From a checkpoint of a small mixture-of-experts model trained on Wikipedia.
Size: 13 layers, width 384, vocabulary 50257.
Experts: 32 experts in each of 12 layers, 144 tanh GELU neurons an expert, 4 picks a token, a softmax router.
Below are experts of layer 2 (counted from 0) of a mixture-of-experts language model. Rows are named router (the router's row for the expert), up (a neuron's input weights, with its number) and show model dimensions 48-95. Each number is 128 + 24 x the weight over its row's rms, rounded and kept within 0 to 255.
After each expert's rows: a language model's description of what the expert responds to. This comes from a sample of Wikipedia text that the model never trained on.

# expert 22
router [123 172  93 131 127 146 165 137  85 151 110 138 175 134 107 174 132 136 129 138 125  79 139  94 118 131 119 113 116 114 150 103 127 147 104 148 111 167 168 108 126 120 115 141 177  75 125 107]
up0 [ 98 143 160 112 143 148 157 185 123 105 123 112 133 120 135 154 137 130 123  86 138 140 122 157 105 125 147 125 164 161 177 105 133 117 126 112 130 105 133 101 162 117  96 125 119  93 121  87]
up1 [166 131  84 173  90  99 129 154  91 129 177 126 126 158 181 137 132 139 147 112 107 160 133  71 149 119 133  96 137 109 146 132 118  98  99  74 161  89 159 108 142 130 106 155 145 148 137 119]
up2 [121 115 152 106 115 111 161  79 140 141 157 155 131  77 122 137 153  79 132 128 137 125  79 106 145 127 122 142 186 108 105 136 162 131 142 141  65 150  84 145 152 116 157  81 132 104 135 136]
up3 [120 105 117 164 120 162 189 125  99 112 111 122  85 115  91 128  77 131 108 137 157  98 143 120 115 111 129 147 143  78 137  86  90 152 127 140 108 127 143 119 113 122 135 112 134  99  90 117]
up4 [129 175 172  81 110 118 146 131 130 165 120 117 139 143 104 143 111 133 126 197 102 110 132 142 105 159 141 130 127 116 133 113 117 125 141 110 126 133 151 146  98 112 154  78  88 133 113 137]
up5 [110 152 143 117 117 108 154 125 135 101 109 111 127 162 112 131  87  63 140 132 132  92 198 123 125 135 131 122 196 105 162  88 126 123 149 102 134  90 114 118 145 124 113 101 103 128 133 168]
up6 [196 113 140 173  78 123 133 130 139 109 148 135 165 157 135 115 103 133 151  92 112 151 100  98 103 144  95 107 158 131 138  98 156 113 153  92 128 151  92 139 141  93 120  90 129 158 131 141]
What it handles: Head nouns after articles

# expert 12
router [129 135 156 136 116 149 124 145 160 134  97 113 150 137  86 135 128 167 162 127 135 134  91 119 137 124 109 121 199 127 139 121 108  79 106 135 143 165 114 114 122 133  87 137 166 111 100  89]
up0 [140 110 133 123 107 114 140 148 121 136 141 132 155 129 138 100 161 155 151 166 153 134 123 132 170 117 146 109 139 164  99 148 138 101 119 120 137 136 136 112 131 108 150 138 183 120 156 119]
up1 [121 131 123 138 155 101 115 111  55 139 158 155  79  82 110  85 129 111 118 110 117 148 120 170 140  77 119 118 115 118 121 117 151 136 138 140 144 161 122 163 147 129 150 112 113 160 145 148]
up2 [152 125 100 122  73 138 161 150 125  99 173 101 127 121 143 106 131  95 122 176 120 129 120 140 130 154 151 145 126 126 153 133 149 115 133 121 149 100 142 121 108 181 145  57 100 114 126 133]
up3 [135  94 100 130 144 143  91 160 107 147 156 114 118 109 122 132 135 120 128 133 130 154 142 109 123 108 165 109 105  97 147 110 104 137 121 127 155 144 116 101 125 111 111 146 176  90 132 149]
up4 [ 63 176 155 106 101 110 179 149 159 107 149 117 114 130 120 109 123 107 149 162 135 150  85 147  90 137 106 100 127 102 129 143 147 124 116 126  89 165 136 114 179 122 129 152 130 127 172 152]
up5 [ 93 141 122 135 117 138  73  85 104 144 142 152 135  69 111  98 166 155 161 142 127 192  85 165 124 137 133 117 192 104 124 140 139 114 154 104 123 121 125 120 132  80 133 120 130 138 124 141]
up6 [146 141 174 118 138 112 111 142 113 111  98 144 138  98 152 134 150 120 132 106 156 173 102 127 109 155 149 150 142 101 117 127  95 105 155 143 126 122 129 123 128 144 120 125  64 122 110 136]
What it handles: Career, sport and media nouns

# expert 2
router [120  93 120 132 135 107 103 137 107 126  99 118  79 110 101  99 133 128 123 131 178  72 132 156 135  94 144 139 133 108 110 139 140 113 139 162 138 105 107 131 168 135 147 118 114 186 128 132]
up0 [141 133 134 116 148 121 118 156 129 160 110 125 161 101 164 152 163 142 116 131 173 131 125 160  84 106 119  72 148 131 119 125 123  90 109 122 125 105 145 116 143 131 127 108 115 152 151 137]
up1 [149 113  89 168 139 154 114 146 128  96 126 135 103  84  89 125 135  88 123 133 128 139 132 135 131 120 113 133 138 160 154  99 120 141 153 142 130 122 143 188 119 104 111 118  93 119 118 147]
up2 [133 170 104 105 150 103 121 142 136 136 180 142 174 140 102 127 117  96 133 118 128 159 122 103 154  95 108 127 153 113 102 103 106 148 132  86 119 124 166 120 147 116 119 140 116 170 114 157]
up3 [171 140 140 117 152  79  90 123 107 115  91 111 126 134 113  94 113 130 124 131 150 125 125 104 113 101 158 115  95 143 129 120  90 152 115 145 105 112 145 112 142 119 160 123 102 139 185 133]
up4 [106 130 120 125 165  92 134 106 114 115 140 114 157 109  95 139 106 150 143 124 124 134 107 122 120 154 127 161 111 112 165 155 138 151 115 134 144 121 160 148 127  97 138 137 107 103 141 133]
up5 [ 69 118 131 118 135 132 130 160 165 127 120 111 118 153 120 109 121 109 122 152 128 171 115 152 114  80 114 117 131 126  76 120 125 101 140 163 157  79 126 188 143 124  69 143 130 170 137 118]
up6 [124 130 129  96 133 121 147 136 181 141 161 156 134 109 142 113 168 152 103 127 150 169 122 118 121 160 149 113 139 143 142 133  93 108 131  86 118 119 124 129 169  70 167  91 135 122 140 102]
What it handles: Prepositions after set verbs

# expert 14
router [119  62 133 126 148  72 130 135 103 111 108 133 104 115 164  74 127 158 149 127 105  76 162 136 123  95 128 147  84 129 125 173 136 134 103 132 165 135 118 123 141 106  87 123  94 154 134 127]
up0 [112 105 112 121 146 130 155 117 126 100 119 112 124 114 120 139 150 130 125 136 129 107 143 143  96 113  94  95  75 184 108 108 145 134 118 145 139  96 169 137  97 111 128  92 113 112 153 140]
up1 [125 120 102 109 164 130 115 104  99 136 169 142 115 109 109  98 152 148 140 128  90 139 150 146 142  84 126 126 115 132 104 156 189 147 130 119 113 142 106 161 190 113 116 154 166  98 136 119]
up2 [124  71 107 137 168 114 129 126 138 108 148  88 107 151 141 162 181 111 130 136  64 117  84 115 112 137 113 103  99 139 145 136 139 152 149 113 166 114 133 117 140 136 136 142 150  93 124 119]
up3 [165 121 104 155 134 121 108 114 146 128 114 122 144 122 157 105 127  87 141 147 179 152 146 142 143 133 127 131 145 130 104 113 108  65 110 117 143 141  86 138 127 148 100 143 147 135 164 154]
up4 [104 140 121  99 108 142 148 139 103 163 117 105  88 143 120 111 110 119 137 138 125 117 102 118 161  86  96 165 190 103 153 104 119 143 180 128 120  95 130 131 121 106 119 131 121 152 144  91]
up5 [ 93 132 133 142 125 114  99  80 142  76 113 136 128 153 174 132 110 119 158 114 138 133 117 103 145 136 143 101  81 140 118 171 137 179 197 108 116 150 121 105 164 168 157 119 116 102  98 157]
up6 [158  97 128 173 128 127 114 130 128 138 104 114 151 128 113 141 129 111 147  94 126 128 174 114 129  94 141 128 122 143 120 138 142 153 121 165 184 124 111  95 136 174 129  93 113 129 115  96]
What it handles: Mid-name syllables

# expert 16
router [145  87 138 123 115  90 104  73 144 106 119 135  92 130 165 138 161 165 130 121 154  98 147 142 163  89 130 161 138  97  97 106 130 153 128 133 150  47 128 118 160 137 169 152 104 139 136 134]
up0 [156 121  97 136 118  95 144 131 123 125 164 138 153 104  93  75 146 131 110 146 147 146 117 132  84  85 137 133  69  79 151 145 120 160 151 105 172  88 122  98 128  92 111 118 113 119 100 133]
up1 [122 139 135  96 116 127 134 130 161 120 157 120 146 168 149 158 121 108 129 142 120 113 133 137 152 140 130 122 114 138 145  90 113 135 160 123 125 123 141 110 127 118 143 144 127 148 103 137]
up2 [116 120  90 152 109 159 110 127 133 137 170 147 144 108 143 120 117 191 125 136 142  98 135 118 103 173 162 130 108 154 115 150 163 100 140 127 114 107 110 151 145 155 150 121 148  99 107 136]
up3 [103 134  96 126 185  96 129  89 124 114 117 141  96 126 147 170 146 158 136 135 126 108 157  96 130  88 143 139 109 140 117 118 121 154 108 129 141  79 151 151 157  79 155 139 123 168 142 149]
up4 [140 145 130 148 126  81 152 133 132 107 139 107 141 148 148 138  98 112 116 130 111 107 152 121 167 158 123 184 151 112 140 123 147 118 158  99 118 124 153 110 125 125 125 115 113 132 110 149]
up5 [ 84 134 146 117  97  84 152 144 156  98 162 112 134 141 147 130 140 106 127 149 158 144 124 122 108 155 153 118 134 102  89 122 145 115 161 100 157 156 165 129 105 102 128 146 106 128 137  95]
up6 [107 111 112 106 120 129 146 145 143  89 113 132 194 166 157 152 130 134 100 124 136 115 141 100 126 133 141 143 146 107 123 104 157 156 115 104  68 121 146 146 119  92 129  86 125  62 131 108]
What it handles: Line breaks, table cells

# expert 23
router [122 106 110  87 152  88 115 137 165 138 109 126  59 128  91 135 153  97 128 146 146 109 151 136 138 103 127 107 157 118 112 149 128 151 106 159 146 110  84 125 154 146 127 137 106 205 118 106]
up0 [154 134  81 131 136 104 136 122 104 133  98 150 102 134 138 106  95  88 162 140 106 145 129 109 181 107 137 154 106 147 139 139 123 142 148 116 151 151 115 123 156 130 132 136 121 117 134  97]
up1 [136 135 139  91 144 142 142 122 150 136 116 145 160 141 184 111 137 100 135 174 144 127 153 155 127 163 146  97 146  84 116 117 116 135 136 133 137 110 139 133 152  82 102  92 136 105 117 148]
up2 [123 135 139 137 144 186 144 134 148 138 139 120  82 102 104 109  49 126 137 125 101 137 130 158 118 143 136 110 155 137 115 165 130 123 138 119 107 105 135 108 118 161 117 149  67 107 156 108]
up3 [117 119 136 134 152 146 119 161 130 134 132 144 146 125 128 134 144 128 139 156 118 107 117 148 128 142 101 127 112 122 102 130 115 109 137 130 145 128  68 116 137 118 162 119 109 170 131 123]
up4 [119 126 134  94 157 129 155 130 154 115 148 134 135 141 115 114 139 146 125 129 134 138 106  79 109 182 118 168 117  94 149 109 135 119 145 117 146 126  83 127 143 147  92  98 130 126  82 119]
up5 [117 142 151 107 109 136 120 117 144 135 130 120 149 129 186 110 160 128 140 157 123 119  91 166 111 107 114 179 153 107 117 146 167 135 146  92 143 145 139 121 120 153 144 160 121 170 115 103]
up6 [120 106 135 146 119 115 118 128 126 151 119 122 118 155  99  76 141  99 131 116 140 137  77 115 149 160 153 127  92 153 138 155 167 134 174 102 119 106 130 126 108 105 135 190 109 122 157 128]
What it handles: Into and word endings

# expert 20
router [128 129 131 176 126 145 126 111 186 118 118 129 177 141 107  98  97 132 123 132 110 134  97 116 144 121 116 132 159 135 155 149 129 114 158 121 146 158 128 157 139 133 186 152 135 169 138 125]
up0 [ 89 127 153 139 163 134 137  98 180 116 141 102 137 153 117 107 139 109 159 107 144 129 112 156 140 126 131 117 111 136  97 112 133 130 100  99  98 104 112  73 138 143 135 154 145 134 131 156]
up1 [107 143 116 117 146 129 131 172 105 125 124 114 132  94 124  97 135  96 137 137 131 182 150 135 128 151 138 123 129 141 137 109 152 136 141 179 113 179 120 133 153 144 111  70  98 132 121 142]
up2 [122  92  92 132 132 145 101 149  97 128  83 114 126 132 135  75 122 130 122 104 148 126 123 106  96 162 111 114 138 105 135 117 106 148 145 102 101 134 113  96  97 139 126 132  98 142 139  82]
up3 [137 139  88 141 128  97 149 108 155 114 121 137 144 128 126 105 100 124 134 142 151 116 111 133 127 153 135  99 146 161 172 138 127 137 162 135 169  82 130 146 136 108 117 100 149 129 133 147]
up4 [162 149 166 134 153 168 128 140 113 136 136 118 144 134  81 104  94  91 126 138 127 120 105 107 133 188 122 118 142  99 173 122 126  96 143 102 129  97 166 110 105 122 173 149 135  75 133 114]
up5 [106 115 105 123 102 185 146 131 108 159 122 152 127 144 152 133 120 168  84 114  97 105 142 108  93 156 149  84 121 159 111 130 164 136 152 122 108 118 139 149 155 159 147 111 147 129 154 106]
up6 [155 126 129 102 110 116  99 154 133 141 125 116 172 130 116 119 117 115 150  96  96 135 128  92 140  83 116 124 121  82 123 139 117 110 123 104 122 165 167 153 106 115 127 112 111 163 127 121]
What it handles: Life and family terms

# expert 24
router [126 175 140 129 100 139 112 149  97 157 132 100 136 138 153 151 106 172 113 127 118 133 121 116 116 110 109 150 119  98  88  95 101  96 142 147 139 132 121 136 105 108 159 135 115 103  89 147]
up0 [130  99 129 132 130 115 123 124 146 149 104 143 142 135 174 101 120 159 165 121 163 152  94 146 128  77  84 121 101 131 107 118 150 115 131  89 114 107 140 108 153 121 121 143 150 171  77 163]
up1 [ 91 174 153 143 125 143 135 117 137 124  84 149 113 132 127 121 104 131 140 142 121  97  70 128 157 125 114 100 163 110 155 137 118 139 172 152 130  99 128 131 144  93 141 142 149 147 113 100]
up2 [123  95 176 121 186  90 120 122 120 123 124 147 117 134 112 104 156 125 139 159 153 123 127 123 136  94 156 113 134  98 118 132 133 147 122 124 121 133 155 130 112 135 116 123 158 107 184 131]
up3 [ 93 145 140 108 136 175 134 126 124 134 105 103 128 106 146 100 146 153 108 166 123 107 107 165  96 112 155 114 176 122 110  75 171 100 170 146 119 138 104 154 145 138  89 154 139 135 100 136]
up4 [101 110  62 149  95  89 100 114 122 167 116  83 137 102 129 155  68 106 119 153 162 108 100  95 104 113 161 124 102 126 131 158 171 169 139 131 120 133 123 139 103 142 149 139 139  90  79 148]
up5 [160 112 150 154 120 126 128 127 150 179 119  93 136 127 106 130 126 131 134 146 133 146 134 111 134 150  90 136 142 121 117 109 143 119 152 141 116 146  91 115 118 139 146 139  85 153 101 149]
up6 [119 112 115  94 163 162 143 139 154 136 131 130 144  97 124 126 100 125  95 143  71  93 111 178 152 121 133 123 150 128 128  92 121 139 159 108  91 175 135 123 121  90 105 136 119 170 129 141]
What it handles: Wiki markup, infobox labels

# expert 4
router [109 116 119 100 138 110 128 119 150 129 120 116  66 102 142 116 156 167 140 130 135 140 139 144 117  67 153  96 138 132 115 136 137 171  87 159 144 144 144 141 111 137 161 136 103 179 120 106]
up0 [125 129 116 154 109 122  75 136 137 147 149  86 112  86 141 108 154 132 131 139 145 152  79 120 108 100 156 137 117 133 107 122  91 107 129 166 119 108 128 118 119 106 145 133 153 146 157  78]
up1 [128 140 137 131 104  89 100 116 162  86 143 123  81 108 162 138 118 152 138 150 171 153 126 116 123 120 101 110 107 136 116 112 146  93  88 164 160 134 140 139 100 119 142 175 162 172 125 108]
up2 [176 150 108 113  87 118 110 122 153 123 141 101 109 182  91  86 126 175 126 135 120 127 122 130 164 131 122 106 107 115 140 120 111 162 140 105 141 133 158 107 158 125 145 175 146 130 102 104]
up3 [118 151  85 156 114 114  92 117 110 122  64 145 109  97 109 135 150 139 127 116 131 130  97 126 150 108 117  97 116 116 130 138 137 135 129 129 149 136 121 122 148 108 158  73  89 109 103 101]
up4 [ 97 109 116 122 116  97 129  87  95 147 218 161 145  81 131 104  94 134 155 149 123 112 104 126  90  89 120 113 113 144 151 120 127 149 144 110 140 127 133 145 102 121 166 118 169 130 157 102]
up5 [140 106 126 134 122 142  73 125 108 103 108 127 131 114 120 140 121 191 122 128  97 105 139 128 100 149 140 126 156 141 109 106 196 100 109 134 125 114 140 147  96 118 144 108 110 172 104 100]
up6 [169 126 148 126 144 134 163 145 133 112 105 105 107 114 154 131 126 135 121 125 141 138 111 119 112 135 112 143 155 177 143  85 122 117 165 132 112 129  94 115 107 130 153 122 113 121  91  98]
What it handles: Prepositions before objects

# expert 15
router [160  85 108 142 147 151 151 125 130 133 173 197 165 130 187 144 138 116 127 114 145 103 142 140 123 116 140  88  68 166 117 174 129 121 128  91  75 127 168 145 125 122  94 148 140 110 131 127]
up0 [130 153 138 121  95 123 120 128 120 164  96 121 101 152 130 144 161  67 148 121 143 153  98 140 160 136 123 132 120 131 119 132 101 120 127  92 118 133 173 122 122 119 142 117  99 126 127 126]
up1 [162 127 136 105 112 135 136 113  93 198 125 103 157 107  59 138 154  89 128 124 170 123  99 121 124 153 139 120 136 153 163 125 126 147 128 114 135 113 134 139 132  92 180 106 127 103 137 150]
up2 [167 142 156  98 127 156 135 147  95 112 130 129 163 103 109 178 120 136 142 119 108 130 145 118 133  87 130 128 152 122 143  97 133  98 131 108 132 105 133 112 126 131 137  96  94 125 124 164]
up3 [144 132 139 112 112 104 154 125 106 171 136 112 148 146 171 123 130 103 110 127 135 159 127 128 133 135 116 145 106 114 131 116 119 114 148 101 103 111 151 105 121 163 121 125 139 148 110 135]
up4 [136 130 100 138 147 101 120 143  97 134 129 124 138 128  97 128 143 121 142 144 189 150 143 131  88 114 125 122 110 123 119 152 139 107 105  94 152 106 172  73  84 111 143 137 195 122 171 148]
up5 [ 92 115 116 128 139 113 149 142 111 121 123 160 145 136  75 144 105 136 152 189 133 156 138  98 107 134 132 115 136 134 112 167 161 145 144 149 112 143 153 116 138 110 166 135 148 125 111 139]
up6 [141 102 134 100 143 131 135 114 138 184 176 120 122 128 136 134 140 134 123 139 127 109 144 154 153 126 149 133 126 121 132  75 139  88 157 115 164 111 187 161 145 115  68 138 121 100 107 116]
What it handles: Relative pronouns after nouns

# expert 8
router [145  79  98 115 130 134 124 122  94  93 150 159 127 139 129 152 108 146 138 126 137 121 134 150 144  68 149 156 128 136 150 167 139  98  99 127 138 147 142 145 158  83 111 123 149 143 122 116]
up0 [109 119 159  87 158 148 172 150 137 156 140 146 148  95  99 131 138 157 143 101 129 130  81 134 147 140 130 147  68 164 121 110  94 140 117 137 151 111 167 109 135  71 137 127 162  64 173 178]
up1 [ 99 171 134 137 121 161 116 135 157 160 118 131 125  87 106 117 127 186 111 128 102 168  87 131 131  81 137 175 127  90 161 129 135  95 111 141 118 136 144 159 132  83 131 133 121 123  77 145]
up2 [130 135 124 137 119 179 126 142  97 104 132 144 114 159 121  78 167 132 154 158 109 115  87  93 183 171 106 126 130 124 124 165 125 145 127  99  80 105 125 127 128 116 177 140 128 148  94 153]
up3 [186 117  88 147 114 189 114 183 152  97 120 187 130  89 121 158 125 175 119 151 154 153  85 141 131 129 144 135  91 138 143 102  93 141 115 151 143 140  98 158 165  94 138 135 131 131 111 118]
up4 [133 125 116 155 178 107 128 144  96 126 121 143 157 127 158 148 144 104 115 159 128 135 167 111  94 125 158 141 146 129  91 135 175 146 125 180 138 117 135 125 121 125 114 129 148 144  95 121]
up5 [128 144  92 143 151 130 136 177 105 134 135  90 105 116 159 130 166 167 124 140  97 119 160 114 155 102 120 143 175 136 146  86  87  96 122 130 160  92 187 125 126 167 114 118 122 139  70 121]
up6 [ 91 112 109 119 129 103 135 155 107 146 125 113 131 134 142 144 115 122 109 141  66 150  94 147 123  84  92  94 111  65 154 121 162 154 145 113 129 125 158 135 158 101 115  92 116 136 150 131]
What it handles: Nouns after the

# expert 17
router [114 100 101 122 120 126 114 124 109  99 124 140 174 138 104 141  95 113 147 138 182  75 141 113 160 152 145 126 141 170 151 182 140 143 103 111 132 116 109 100 124 146 105 140 105 138 147  84]
up0 [131 127 110 131 139 108 125 164 131 143 134 148 126 136 110 144  91 129 175 154 123 154 105 108 104 105 150  97  87 113 110 125 136 127  86  82 152 164 156  88 114 141 121  94 134 126 151 146]
up1 [143 120 138 143 132 131  75 122 128 115 149 150 147 196 174 148 160 129 150 130 138 130 130 144 142 109 134 148  89 140  89 147 153 134 112 117  91 138 112  94 166 132  81 117 136  86  76 144]
up2 [ 87 140 115 114 165 143 169 126 106 144 122 123 138 147 114 137 140 110 142 147 128 170  77  80 139 141 104 127 126 142 102 149 140 118 140 105  84 109 126 126 148 131 140 116 141 130 128 116]
up3 [132 134 102 137 103 108 158 126 137 136  80 134 161 146 111 126 127  21 127 113 151  93 147  83 146 179 133 153 114 181 152 110 134 144  82 131 118 107 117 128 142 124 122  83 109 158 134 115]
up4 [136 118 134 116 152 173 157 112 145 113 132 118 139 151 113 130 103 139 150 190 147 129  83 106  96 120 145  86 149 174 129  71 105 128 153 101 131 156 153 123 145 133 127  82 139 112 108 103]
up5 [139  99  98 120 117 130 149 141 133 145 152 132 115 120 174 128 148 168 126 104 140 153 124  66 143 153  99 106 177 116 158 134 146  85  94 130 120 137 136 161 158  91 114 124 136 153 101 121]
up6 [100 106 102 142 142  77 107  85 108 141 188 157 128 125 139 131 129 128 151 142 167 124 133 136 138 143 128 134 125 159 102 137 126 131 117 143 133 127 109 126 149 159 105 136  92 131 121 131]
What it handles: Directions and places

# expert 27
router [154  98 130 130 126 158 104 132 122 127 115 105 130 123 170 147 146 111 117 138 156 113 140 149 104 121 128 161 145 155 103 109 195  90 122 153  90  80 140 112 142 151 143 141 112 131 133 100]
up0 [144 131  67 167 117 144 139 127  81  81 131 115 121 123 136  80 153  97 162 140 110 133 146 141 177 138 120 136 117 139 165 107 128 144 147 146  88 163 122  57 146  92 121 164 121 159 106 113]
up1 [ 88 133  95  70 121  94 123 134 147 114 114 161  93 179 117 133 169  90 138 117 120 101 128 154  89  92 116 157 146 102 137 119 122  82 104 168 146  86 130 135 134 117 154 174 112 139 116  82]
up2 [ 79 143 136  98 149 146 160 149 136 103 146 130 107 146 122 145 124 166 125 102 126 132 145 174  93 141 130 100 120 153 117 105 113 154 166 167 102 134 129 149 120  94 120 145 127 152 123  89]
up3 [129 114 107 113 147 137 161 107 111  79 141 104 123 154 147 112 120 116 137 130 150 149  91 144 148 144 115 116 138 127  97 138 164 168 135 107 138 133 123 101 139 103 116 116 140 109  90  96]
up4 [161 103 117 136 185 117 133 172 125 132 143 126  92  94 131 198  87 153 121 111 144 102 119 106 116 130 125  94 134 161 134 100 105 132 151 131 140 105 165 127  79 143 141 115 150 146 102 145]
up5 [159 118 129 113 114 143 128 149 155 102 133 107 132 118 128 172 161  69 113 123 136 155  75  97 131 176 135 167 104 122  93 109 200 121 143 162 115 113  99 115 145 143 110  86 115 149 124 112]
up6 [ 99 155 104 140 108 148  84 100 138 147 175 133 179 172 137 140 163 112 126 103 151 101 175 173 128 169 159 156  94 146 116  82 121 145 127 148 114 124 119 108 123 143 120  84 114 118 129 100]
What it handles: Periods and sentence ends

# expert 19
router [ 99 126 149  96 127 159 132 122  81 158 117  99 124 112 158 132 129 161 138 130 136 112 125 147 123 133 142 166 135 133 109  95 126  80 135 138 149 133 143 130 107 165  83 126 141 164 126 154]
up0 [115 156 112 151 113 181 172 142 118 140 139 119 134 126 131  94 151  59 119 125  99 128 104 105 154 143 146 138 181 113 120 128 124  85 124 125 112 141 130 111 118 146 158 120  79 150 155 126]
up1 [163 111 114 116 164 127 149 161 111 153 107 151  94 122 111 110 132 140 111 100  89  79 103 145 135 108 131 110 132 134 112 111 133 160 152 112 135 116 160 182 148 142 109  95 154 122 134 128]
up2 [ 86 176  91 124 113 117 104 139 132 114 165 104 137 101 133 101 129  99 109 150 144 119 136  94  87 132 147 124 147 124 145 146 156 167 119 161 116 162 100 133 147 143 159 133 134 115 131 140]
up3 [136 126 127 138 130 158 104 156 151  88 155 105 133 155 132 111 105 183 154  76 138 137  93 154 131 124  99 141 103 127 118 121 130 108 165 130  90 126 165 158 127 106  77 135 126 159  84 114]
up4 [169 106 120 124 127 131 128 147 101 147 146 106 166 121 189 155 106 133 153 152 107 144 111 111 113 117  94 159 126 143 120 109 123  88 101  83 122 114 157 136 105 129 106 139 136 189  62  98]
up5 [139 137 120  76 143 154 135 158 115 109  94 116  68  94  80 148 147  98 120 139 162 158 113  87 114 111 143 119 122 108 102 120  89  86 137 144  95 180 114 102 103 101 134 129 129 151 120 134]
up6 [154 122 162 137 169 153 105 150 121  78 154 111 128 127 135 126 121  72 122  99 132 132  98 104 129  98 121 103 140 168 107 136 115 127 127 108 128 144 144 116 125  98  82 117  75 116 101 120]
What it handles: Table row starts

# expert 7
router [128  91 127 131 121  96 114  98 102 129 106 105 109 114 133 116 149 166 133 135 165  86 126 155 144  90 144 161 122 111 116 123 145 143 127 146 143  87 110 109 172 129 132 138 114 164 133 125]
up0 [118 134 150 134 110 139 122 125 193 135 150  99 154 134 136 112  97 172 107 123 148 150 145  82 145 150 145  96 109 159 122 131 178 138 122 101 150 150 115 117 111 116 133 124 124 104 136 103]
up1 [170 136 132 102 122 122 149 101 113  84 122 156 118 132 152  98 150  88 120 138 155 124 119 114 152 123 156 116  88 108 153  94 139  76 149 124 100 124 161 133 161 105 104 132 161 111  95 124]
up2 [141 109 115 154 115  99  88 135  96 122 130 112 127 117  95 161 138  79 110 100 123 127 132 126 146 122 115 132 156  72  92 141 120 128 140 114 107 119 103 142 151 141  97 100 153  95 130  98]
up3 [126 152 153  97 161 128 122 135 185 145 172 142 148 143 116 100 112 125 120 143 171 123 127 131 144 130 118 151  89 185 157 114 142 130 141 113 106 128 145 118 141 109 132 114 143 130 111 116]
up4 [ 96 125 110 118 150 112 151 101 160 111 130 155 160 148  87 136 149 186 157 114 141 157 113 166 146 106 156 111 119 156 127 110 150 131 132  67 126 120 138 123 133 111 131 133 157 149 110 185]
up5 [157 128 115 122 119 163 152 110 151 160 107 108 165  92  79 114 128 127 146 169 121  95 148 106  77 122 126 134  99 131 166 118 159 122 120 132 123 105 131 133 118 104 126 109 166 118 152 135]
up6 [178 174 142 137 148 174 162 174 125 136 117 124 136  96 134 161 133 132 150 143 136 149 128 134 130 142 143 163 113 136 150  88 142 136 114  81 130 141 119 129 109 136 130 114 112 167  98 158]
What it handles: Sentence-final punctuation, separators

# expert 29
router [142 105 128 129 125 146 102 121 126 108 122 115 118 125 153 145 165 160 112 130 126 122 146 155 163 126 152  98  96 106 129 169 116  89 117  87 104 129 105 118 139 140 120 142 103 121 120 134]
up0 [119 179 124 116 113 124 123 115 108 197 118 123  99 152 146 119 158 130 104 169 144 153  81 107 118 146 109 123 129 128 134 151  94 134 101  92 142 188 168 169 156 101 149 128 127 144 139 116]
up1 [ 68 138 135 123  83 133 121  96 184  94 111 143 121 176 158 110 149 102 132 144 146 163 108 113 123 128 130 129 106 129 142 137 109  47 136 143 125 156  74 148 151  98 136 128  87 124 135 128]
up2 [131 137 124  99 126 140 148 114 144 119  78 130 102 130 117 122 120 121 121 125 135 123 104 152 127 128 129 159 122 123  87 129 119 130 134 133 106  83 122 145 128  57 113 145 125 119 169 163]
up3 [121 136 135 106 126 163 150 135  94 105 128  87 100 150 152 119 137 136 155 119 171 185 138 105  94 127 133 137 128 133 124 129 140  96 111 133  84  92 129 105 163 116 132 115 157 175  94 131]
up4 [159 120 109 106 168 128 136 107 157 107  99 129 114 139 170  94 129 187  84 127  98 160 145 154 133 173 112 124 179 149 155  99 137 130 125 115 116 142 168 130 160 119 109  89 135 109 129 119]
up5 [ 96 117 133 121 107 132 146 131 165 103  74 153 141 163  93 179 116 100 146 115 113 145 132  90  76 138 128 133 108 126 147 114 137  90  81 124 114 149 129 130 141 117 102 124 100 157 104 126]
up6 [131 154 146 134 135 126 161 152 138 109 102 121 124 140 104 182 159 121 117 101 131 125 148 142 144 117 129 128 139 165 172 159 114 125 146 116 142 140 132  78 170 139  87 116 163 161  99 174]
What it handles: Spaces before numbers